Experts of a small language model: vocabulary 17059, 64 GELU neurons an expert.
Below are experts of layer 2 (counted from 0) of a mixture-of-experts language model. Rows are named router (the router's row for the expert) and show model dimensions 64-127. Each number is 128 + 32 x the weight over its row's rms, rounded and kept within 0 to 255.
Before each expert's rows: a language model's description of what the expert responds to. This comes from a sample of Wikipedia text that the model never trained on.

# expert 0
Description: Periods and letter pieces right after a capital initial in abbreviated names and titles, such as G. A., B.A., St., Col.
router [129 148  99 128 176 172  99 160 126  98  85 144 114 138 140  97 135 110 147  44 119 180  82 130 145 139 162 109 121  76 176 138 118 128 104  59 134 141 109 120  97 143 157  92 123  97  79 115 154 186 121 104 119 165 113 126 105  73 127  55 124  84 143 146]

# expert 36
Description: Syllables and accented letters in French, Spanish and other foreign names and phrases, e.g. de, la, é in Réunion, Federación.
router [188 153 191 111 189 179 111  89 176 168 126  83 130 127 118 140 155 105 202 116  89 150 144 123 213  81 130  93 119  49 138 102  97 114 112 141 173  58 139  96 130 142 130 173  78 129 132  93  85 141 127 151  23  77 126 167 120 113 108 129 154  83 128 159]

# expert 27
Description: Subject pronouns, not, to and be in narrative and quoted speech, such as he, it, I, not, be, also.
router [199 165 114 146 125 131 129 128  89  88 123  87 185 102 122 121  73 100 132  88 175 150 151 172 128 170  98 171 112 130 142 170 146  96  74 182 136 141 131 144  91  82 135  98 112 150 174  67 140 126 150 142 105 119 159 119  82 119 172 172 127 132  88 119]

# expert 12
Description: Equals-sign heading markup such as ==, ===, ==See also==, ==Sources==, plus word pieces inside or right after section titles.
router [ 90 141 145 120 159 116 152 104 138 168 133 142 117 156 140 112 157 196 127 109 177  63 119 104 201  86 172  60 147 125 129 177 157 134 108 123 124 142 178  87 126  97  58 115 147 167  40 124 130 133 148 136 137 134 120 163 107 116 138  95 168 159 130  70]

# expert 29
Description: Biography prose about careers: verb suffixes like -s and -ed, pronouns he and she, and prepositions like for, up after verbs.
router [164 177 137  72 127 183 151  88 139 130  96 163 146 120  61 145  78 141  81 170 121  92 126 127 130 125  94  86 176 243 163 117 135 150 155 137 152 126 155 133  99 173  97 111 163 160 103 106 170 170  92 155 174 120  72 169 156 142  55 161 150 122 149 154]

# expert 1
Description: Pipe characters dividing cells in Markdown-style tables of sports squads, race results and statistics, often after names or zeros.
router [ 93 143 185 104 168  66  87 110 116  85 229 153  83 186  88 191  57 142 129 111 146 117 172 134 145 154 137 117  72 163 136 137 189 142 116 148 129 130  47 145 194  99 137 160 163 156 101  86  86 169 103 150 107 110  98 160 142 132 150 132  99 144 205 183]

# expert 3
Description: Single capital-letter pieces beginning a proper name after a space, often after the, of or a table bar, such as D, B, Ch.
router [172 129 159 106 145 145 100 187  58 151 166 116  86 114 151 167  79 150 136 192 106 145 120 153 126 115 111  87  75  77 190 130 119 206 148 104  84 192 134 146 131 157 160 128 119 196 121 149  92 127  68 130 160 158 140 118 145  83 116 104  82  94  75 116]

# expert 9
Description: Month names and numerals in dates, years, coordinates and counts, often inside tables or lists, such as 18 February, 1992, 107 males.
router [ 73 150 150 165  58  78 151  93 122 108  94 169 139 138 125 172 101 193 162  95  89 126  84  81 194 138  95 135 107 156 148 121 159 130 151 130 137 132 115  54 142 116 143  88  74 110 124 144 145 192 154 110 136 154  71 148 120 114 133 125 100 168 100 173]

# expert 28
Description: Line-initial hyphens and field labels in infobox-style lists, like Born:, Country:, Preceded by:, Succeeded by, Website:.
router [ 88 128 105 141 101  84 140 126 112 126 108 144 113 116  96 141 177 215 131 182 130  45 154 108  71  99 120  77 135 133 112 121 104 150 109 152 118 165 147  97 151  80 176 102 120 139 137 148  71 195 237 116 148  96 175  83 188 122  84 105 124 160 107  72]

# expert 4
Description: Articles and possessive determiners, mostly the, a, its, their, often right after of, in, to or for in running prose.
router [163  88 115 141 113 114 134 118   0 166 164 114 123 147 161 158 125 131 154 117 156 157  73 149 112 176 155 122 148  38 137 156 111 100 136 157 155 105  99  86  67 187 132 175 152 138 119 130 181 165  79 175  65 121 131 151 137 130 161 123  55 130 152 157]

# expert 2
Description: Suffix pieces that end a word split into several tokens, mostly adjective and noun endings such as -ous, -ive, -ation, -ist, -ed.
router [132 104  90  93 124 159 187  90 107 115 137 157 120 151 116 173 108 108  85 142 148 108 162 192  58 177 121 113  93 182 143 153 168  94 121 103 137 114 134 184 200 119 122 189  91 119 122 139 163  50  87 101 112 146 145 106 147 183 131 127 157 186 103 138]

# expert 11
Description: Directions, prepositions and place words in geographic descriptions of settlements and roads, such as south of, located near, in, km.
router [113 125  71 166 149  89 178  96 176 162 109 103 144 145 123 126  99 184 107 136  85 129 129 123 100  99 106 175 143  99 101 152 121 106 136  81  95 126 145 154 110 188 143 103 151 114 113 147 131 116 172 169  88 115 119 128 120 114 105  79  54 136  93 101]

# expert 38
Description: Byte and letter pieces inside Greek, Thai, Cyrillic and Arabic words, plus bare spaces and rare letter pieces like b or q.
router [107 105  55 104 166  54 160 127 169 107 140 158 115 119 135 151 125 118 100  47 149 153 130 144  97 143 147 163  86 127 116 138 115 171 111 152  98 128 143 107 163 181  62 142  94  59 134 126 175  92  83 104 110  87 162  84  80 134 159  99 118 101 154 136]

# expert 17
Description: Short letter pieces inside foreign or unusual proper names of people, places and teams, such as Kaul-ig, Mer-ag-ang, McM-urd-o.
router [100  87 142 157 134 167 118 101 165  59 133 127 108 131 143  91 108  91 111  88 113 159 156 113 151 188 137 144 198 150 129  96 141 110 108 148 129 159 165 130 106 155 138 162 109 123  61 115 166  86 140 104 134  97 163 113 115 140 114 153 145  79 115 104]

# expert 31
Description: Lowercase word pieces continuing foreign or rare names and scientific genus names after a capital, such as orm in Sormea, en in Selenium.
router [102  90 190 169 188 122  80 161  75 113  69 105 165  97 144 122 166  95 103 153 106 145 143 114 135 171 159  99 177 105 120 145 120 126  84 132 129 131 110  73 179 131 112 149 117  64 120  98 105 139  98 140 130 156 145  82 112 128 187 162 112  94 148 157]

# expert 13
Description: Words in names of countries, states, cities and institutions, such as United States, New York, North America, University, National.
router [ 71 131 106 105  93 221 164 103 122 202 185  95 167 123 139 113  92  51 111 138 114 202  76 148  99 122 175  76 136 126 186 144 140 118  78  91 134 132 116 112 120 127 140 133 103  96 151 192 117 120 108 146 127 150 180 106 109 105  77 110 146 190 134 123]

# expert 26
Description: Decimal fragments, percentages, units and counted nouns in census data, climate tables and sports results, such as .3, %, females, metres.
router [ 87  90 143  90 187 125 175 133 106 161 149 109  90 154 149 163 180 148 139 115 134 122 213 122 139 116 100 184 180 128  64 122 116 119  53  94 123 109 165 133 134  94  67  87 153  95 168 131 156 110 114 145 123  91  89 123 142 122 129  95 146 130 151  88]

# expert 35
Description: Line-break characters and == heading markers ending lines, table rows and list items, before new sections, rows or bullets.
router [130 137 161 110  91 101 110  78 110  96  86 150 122 110 127 164 123 177 151 137  99 189 164 103 153  77 107 100 212 163 166 139 149 163 130 167 122 126 103  86 153 113 144 128 132 149 130 219 160  26 170 157 113  99 140 127  96 136  95 142 121 110  74  67]

# expert 24
Description: First tokens of names or title words after a line break, pipe or dash, such as Sch, Bh, Mike, plus Thai and CJK bytes.
router [153 112 214 148 151 137  58 193  69 173 127  71 119 107 188 148 147 105 112 126  93 107 123 126  86 120 103 106 155 130 125 168 118 133 109 129 127 115  52 111 162 108 113 119 130  95 125 133 117 132 148 120 119 158  99 114 157 159 188 167 149 130 168 161]

# expert 10
Description: Colons after labels in infobox and list entries, such as Network:, Synonyms: and Administrator:, plus slashes, ampersands, dashes and conjunctions joining list items.
router [ 87 118 149 130 150 164 122 156 197 144  92 106  73 120 102 154 125 166 119 147  99 106 195 146  82 130 111  67 130 124 112 143 116  70 136 140 177 189 134  98 171  87 149 113 120 108 124 139 109 168  74 176 135 118 110 177 158 118 149 101 150 165 138 140]

# expert 21
Description: Number words and quantity determiners before nouns in prose, such as two, three, several, other, more, first, half.
router [113 108 142 119  96 155 132 119 146 189 139 103 104 105 184 101  83  95 161 145 150 183 117 100 127 182 129 154 151 153 132  99 104 167 173  97 170 127 127 140   7 125 139  70 114 125 212 168 124 139 120 141 124 130 189 175 173 189  88 134  93 116 129  74]

# expert 39
Description: Words fused with a final period and plain full stops ending sentences, such as time., members., area., s., ing..
router [108 110 128 121  91 121 134  82 135  96 104 206 175 104 166  99 186 153 136 175 163 112  67 174  89 153 135 150  68 140  77 142 187 120 143 149 130 190 133 170 168 129  92 155  83 100 156 175 161  61 104 128 114 163 130 135 120 174 165 153 131 168 136 136]

# expert 34
Description: Final pieces of proper names and words, such as -ai, -ara, -y, along with 's, "and", and the last cells of table rows.
router [104  81 188 161 127 100  51 163  87 168 140  57 176 106 140 137 146 119 122 118 140 126 188 144 143 149 119 134 106 192 152 147 134 141 127 131 122  59 137 152 141  78 175  90 144  75 184 160 113 109 159  99 109 111 129 107 144  46 146 223 173 129 129 161]

# expert 5
Description: Single letters or short first pieces of ordinary words right after articles and prepositions in prose, such as a f-ountain, a m-ere, p-ivotal.
router [181 133 113 105 168  68 155 160 178 113 117 106 108  86 142 114 169 136 167 168 110 171 103 160  96  92 144 202 139  79 136 113 128 150 177 143  97  93 122 127 131 147 125 132 177 107 125 103 143  53 104 190 199 136 151  91 148 122 138  80  77  87 132 122]

# expert 14
Description: Tokens opening a parenthesis, usually with the capital that follows, as in (N, (S, (E for abbreviations and glosses, plus Thai byte pieces.
router [114  97  86 132 146 121 166 125  90 110 157  98 108  28 121  72 165 110  87  88  58  68  56  96 127 110 111 134 109 107 108  98 125 146 144 145 133  65 169 174  78 109 126  83 152 150 133 159  99 120  96 124 175 150  92 173 121 161 168  98 102  86 112 126]

# expert 16
Description: Short consonant-heavy word fragments inside ordinary words, often after a prefix, e.g. un-ac-ceptable, cur-ric-ulum, ext-rapolation.
router [136 168 153 136 115 137 175 132 161 142 123 176 118 144 133 137 126 118 151 121 144 102 173 169 179 140 192 159 163  62  66 114 112 171 140 113 132 121 126  95 130 140 158 123 157 155 110  59 139 159  83 143 167 166 175  74 120 118 149 152  73  93 135 137]

# expert 32
Description: Function words in prose following a subject or comma: was, is, were, which, and, also, has, that, but.
router [112 107 129 178  56 114  83 117 131  76 150 145 187 140 129  94  81 144  68 107  90 166 192 153 166 144 136 105 150 112  63 128 131 151 150 146  71 180 101 129  31  89 148  86 110 216 148 117  91 106 107 125 162 142 132 170 108 165 185 101 181 149 119 136]

# expert 23
Description: Digit pieces inside numbers in tables, statistics, dates and coordinates, especially after a comma or bar, such as 12 in 32,126.
router [152 123 131 140 164 102 116 218 146 120 114 138 101 154 150 110 100 171 124 160 132 135  84  91 208 120  95 162  84 168 190  76  93 142 102 161 129 129 162  80 164 140 117 145 160  92 100  89  98 148  86 174 136 102 127 182 136  94 115 122  91  89 186 122]

# expert 18
Description: First capital pieces of personal and foreign names, such as K, M, Sh, Ch, and "of" after a person's name, as in Joe Reid of.
router [148 135 117 108 112 177  63 145 113  97 112 135 107  98 137 113 107  60 168 140  95 150  77  89 104 119 150 110 127 141 167 116 135 160 165 122 153 209  74 146 138 128  72 125 160 102 152 187  97  92 133  90 174 103 143 143  83  69 118 110 129 127 122 121]

# expert 7
Description: Common male given names opening a person's full name in lists, casts and tables, such as John, David, Robert, William.
router [139 190  56 119 123 171  59 141 127 113 116 114  94 131 155  85  88 102 178 116 109 147 109 105 108 113 115 129  78 142 113 124 107 110 122  53 143 159  60 169 112 148 133 110 108 139 111 140 105 106 138 119 142 116  96 154 114 197 118 116  95  71 117 153]

# expert 19
Description: Abstract nouns for institutions and fields, often after of or an adjective, such as law, government, culture, University, Party.
router [118 108  81 121  70  88 134 133 167 155 187 153 106 118 137 110 156  73 160 227 133 132 129 162 112 129 142 123 114  68 122 109 125  96 154  87 118  89 163 119 109 128 103 139 144 168 119  97 138  81 157 147 116 164 166  86  93 161  94 167  97 176 137 173]

# expert 8
Description: Pipe separators, blank cells and numbers inside wiki tables of election results, sports statistics and rosters, plus headers like Votes, Total.
router [108  70 128 134 128 108 144 155 112 147 212 142 123  98 118 141 164 129 108 151 116 106 139  67 192 150 155  63 118 162 118 131  69 164  73 168 150 154 151 101 116 136 138 161 149  85 149  51 108 157 112 125 112  80  49 137 139  93 159  87 141 127 169 201]

# expert 30
Description: Content verbs and past participles after auxiliaries or "to", such as used, made, brought, encouraged, became, highlight.
router [176 148 102 128 112 110 176 120 234 121 154 190 155 152  93  95 184 134  95 161 162 133 126 136 173  98  74 162 150 105  89  93  76 113 174 121 119  80  80 130  73 149 136 188 139 137 122  96 181 112 140 114 128 136  74 101 136 204 112 137 130 173  95 144]

# expert 20
Description: Closing quotation marks, opening parentheses with numbers, apostrophes and degree signs, e.g. a gloss ending "), (322.271), (QAT).
router [115 109 133  81 149 166  83  61 147 106 122 144  46 161  98 123 160 135  78 112 118  76  53 148 123 114  84 165 107  88 156 108 108 154 150 132 125 153 178 139 172 134 155 137 160 138 140 120 134 102 144 124  83 127  58 124 126 155 134 112 157  96 105 101]

# expert 6
Description: Pronouns like his, her and their, and ordinals or role words after them in biographies, such as first, second, father, former.
router [140 197 135  81  68  75 163 149 129 160 165  68 150 135  76 113 134 119 127 143 152 115  37 135 101 124 165 111  98 191 124 110 128  83 181 151 159 122 164 158 181 123 113  97 154 138 155  94 127 147 139 158 175 132 113 183 118  92  79 132 160  93 121 140]

# expert 33
Description: Closing parentheses, semicolons and commas ending a name or parenthetical, as in Starner), Schwarzenegger, and semicolon-separated data lists.
router [121 120  96 121 107  93  36 180 155 145 151 202 140 180  71 170 120 162  81 121 122 158 157 110 106  75 106 130  63 160 131 107 152 133 131 154 132 176 139 164 188 160 100 147 106 144 151 206  81 130 113  72  99 139  90 156  98 113 137 108 157 139 135 134]

# expert 37
Description: Prepositions and that introducing a phrase after verbs or sentence starts, such as released by, according to, maintains that, In.
router [100  91 121 127  98 112 157 147 119  78  83 168 126 177 175 157  83 140 159 141 197 139  95  82 139 137 115 128 104 186 149 159  80 154 119 162 111 100  75  93  94 107 158 153 123 148 124 180  77 142 165 110 130  94 195 110 144 168 149 156 124 158 145  87]

# expert 22
Description: Head nouns after "the" or "a" in articles on films, music and sport, such as film, album, season, team, song.
router [145 140  58 153 129 168 109 113  76 167 113  81 101  95 143 119 112 122 143 124 124 121 135 101 106 121 141 135 125  82 145 149 167 118  93 165 102 119 142 189 144 132 179 118 118 196 116 145 128 211 107 111 135 146 111 128 179  90 130 144 242 157 138 124]

# expert 15
Description: Capital letters and word pieces without a leading space inside acronyms, initials and all-caps table headers, such as P in CPBL, G in RPG.
router [154 140 179 152 118  91 126 188 111 117 106 137 128 183  91 105 123  68 111 103 103 105  93  92 100  87 103 106 144 125 145 108 104  72 152 133 111  83  66  44 153  86 121 157 133  95 151 152 180  84 139 112 100 164 134 126 119  80 150 132 117  69 245 140]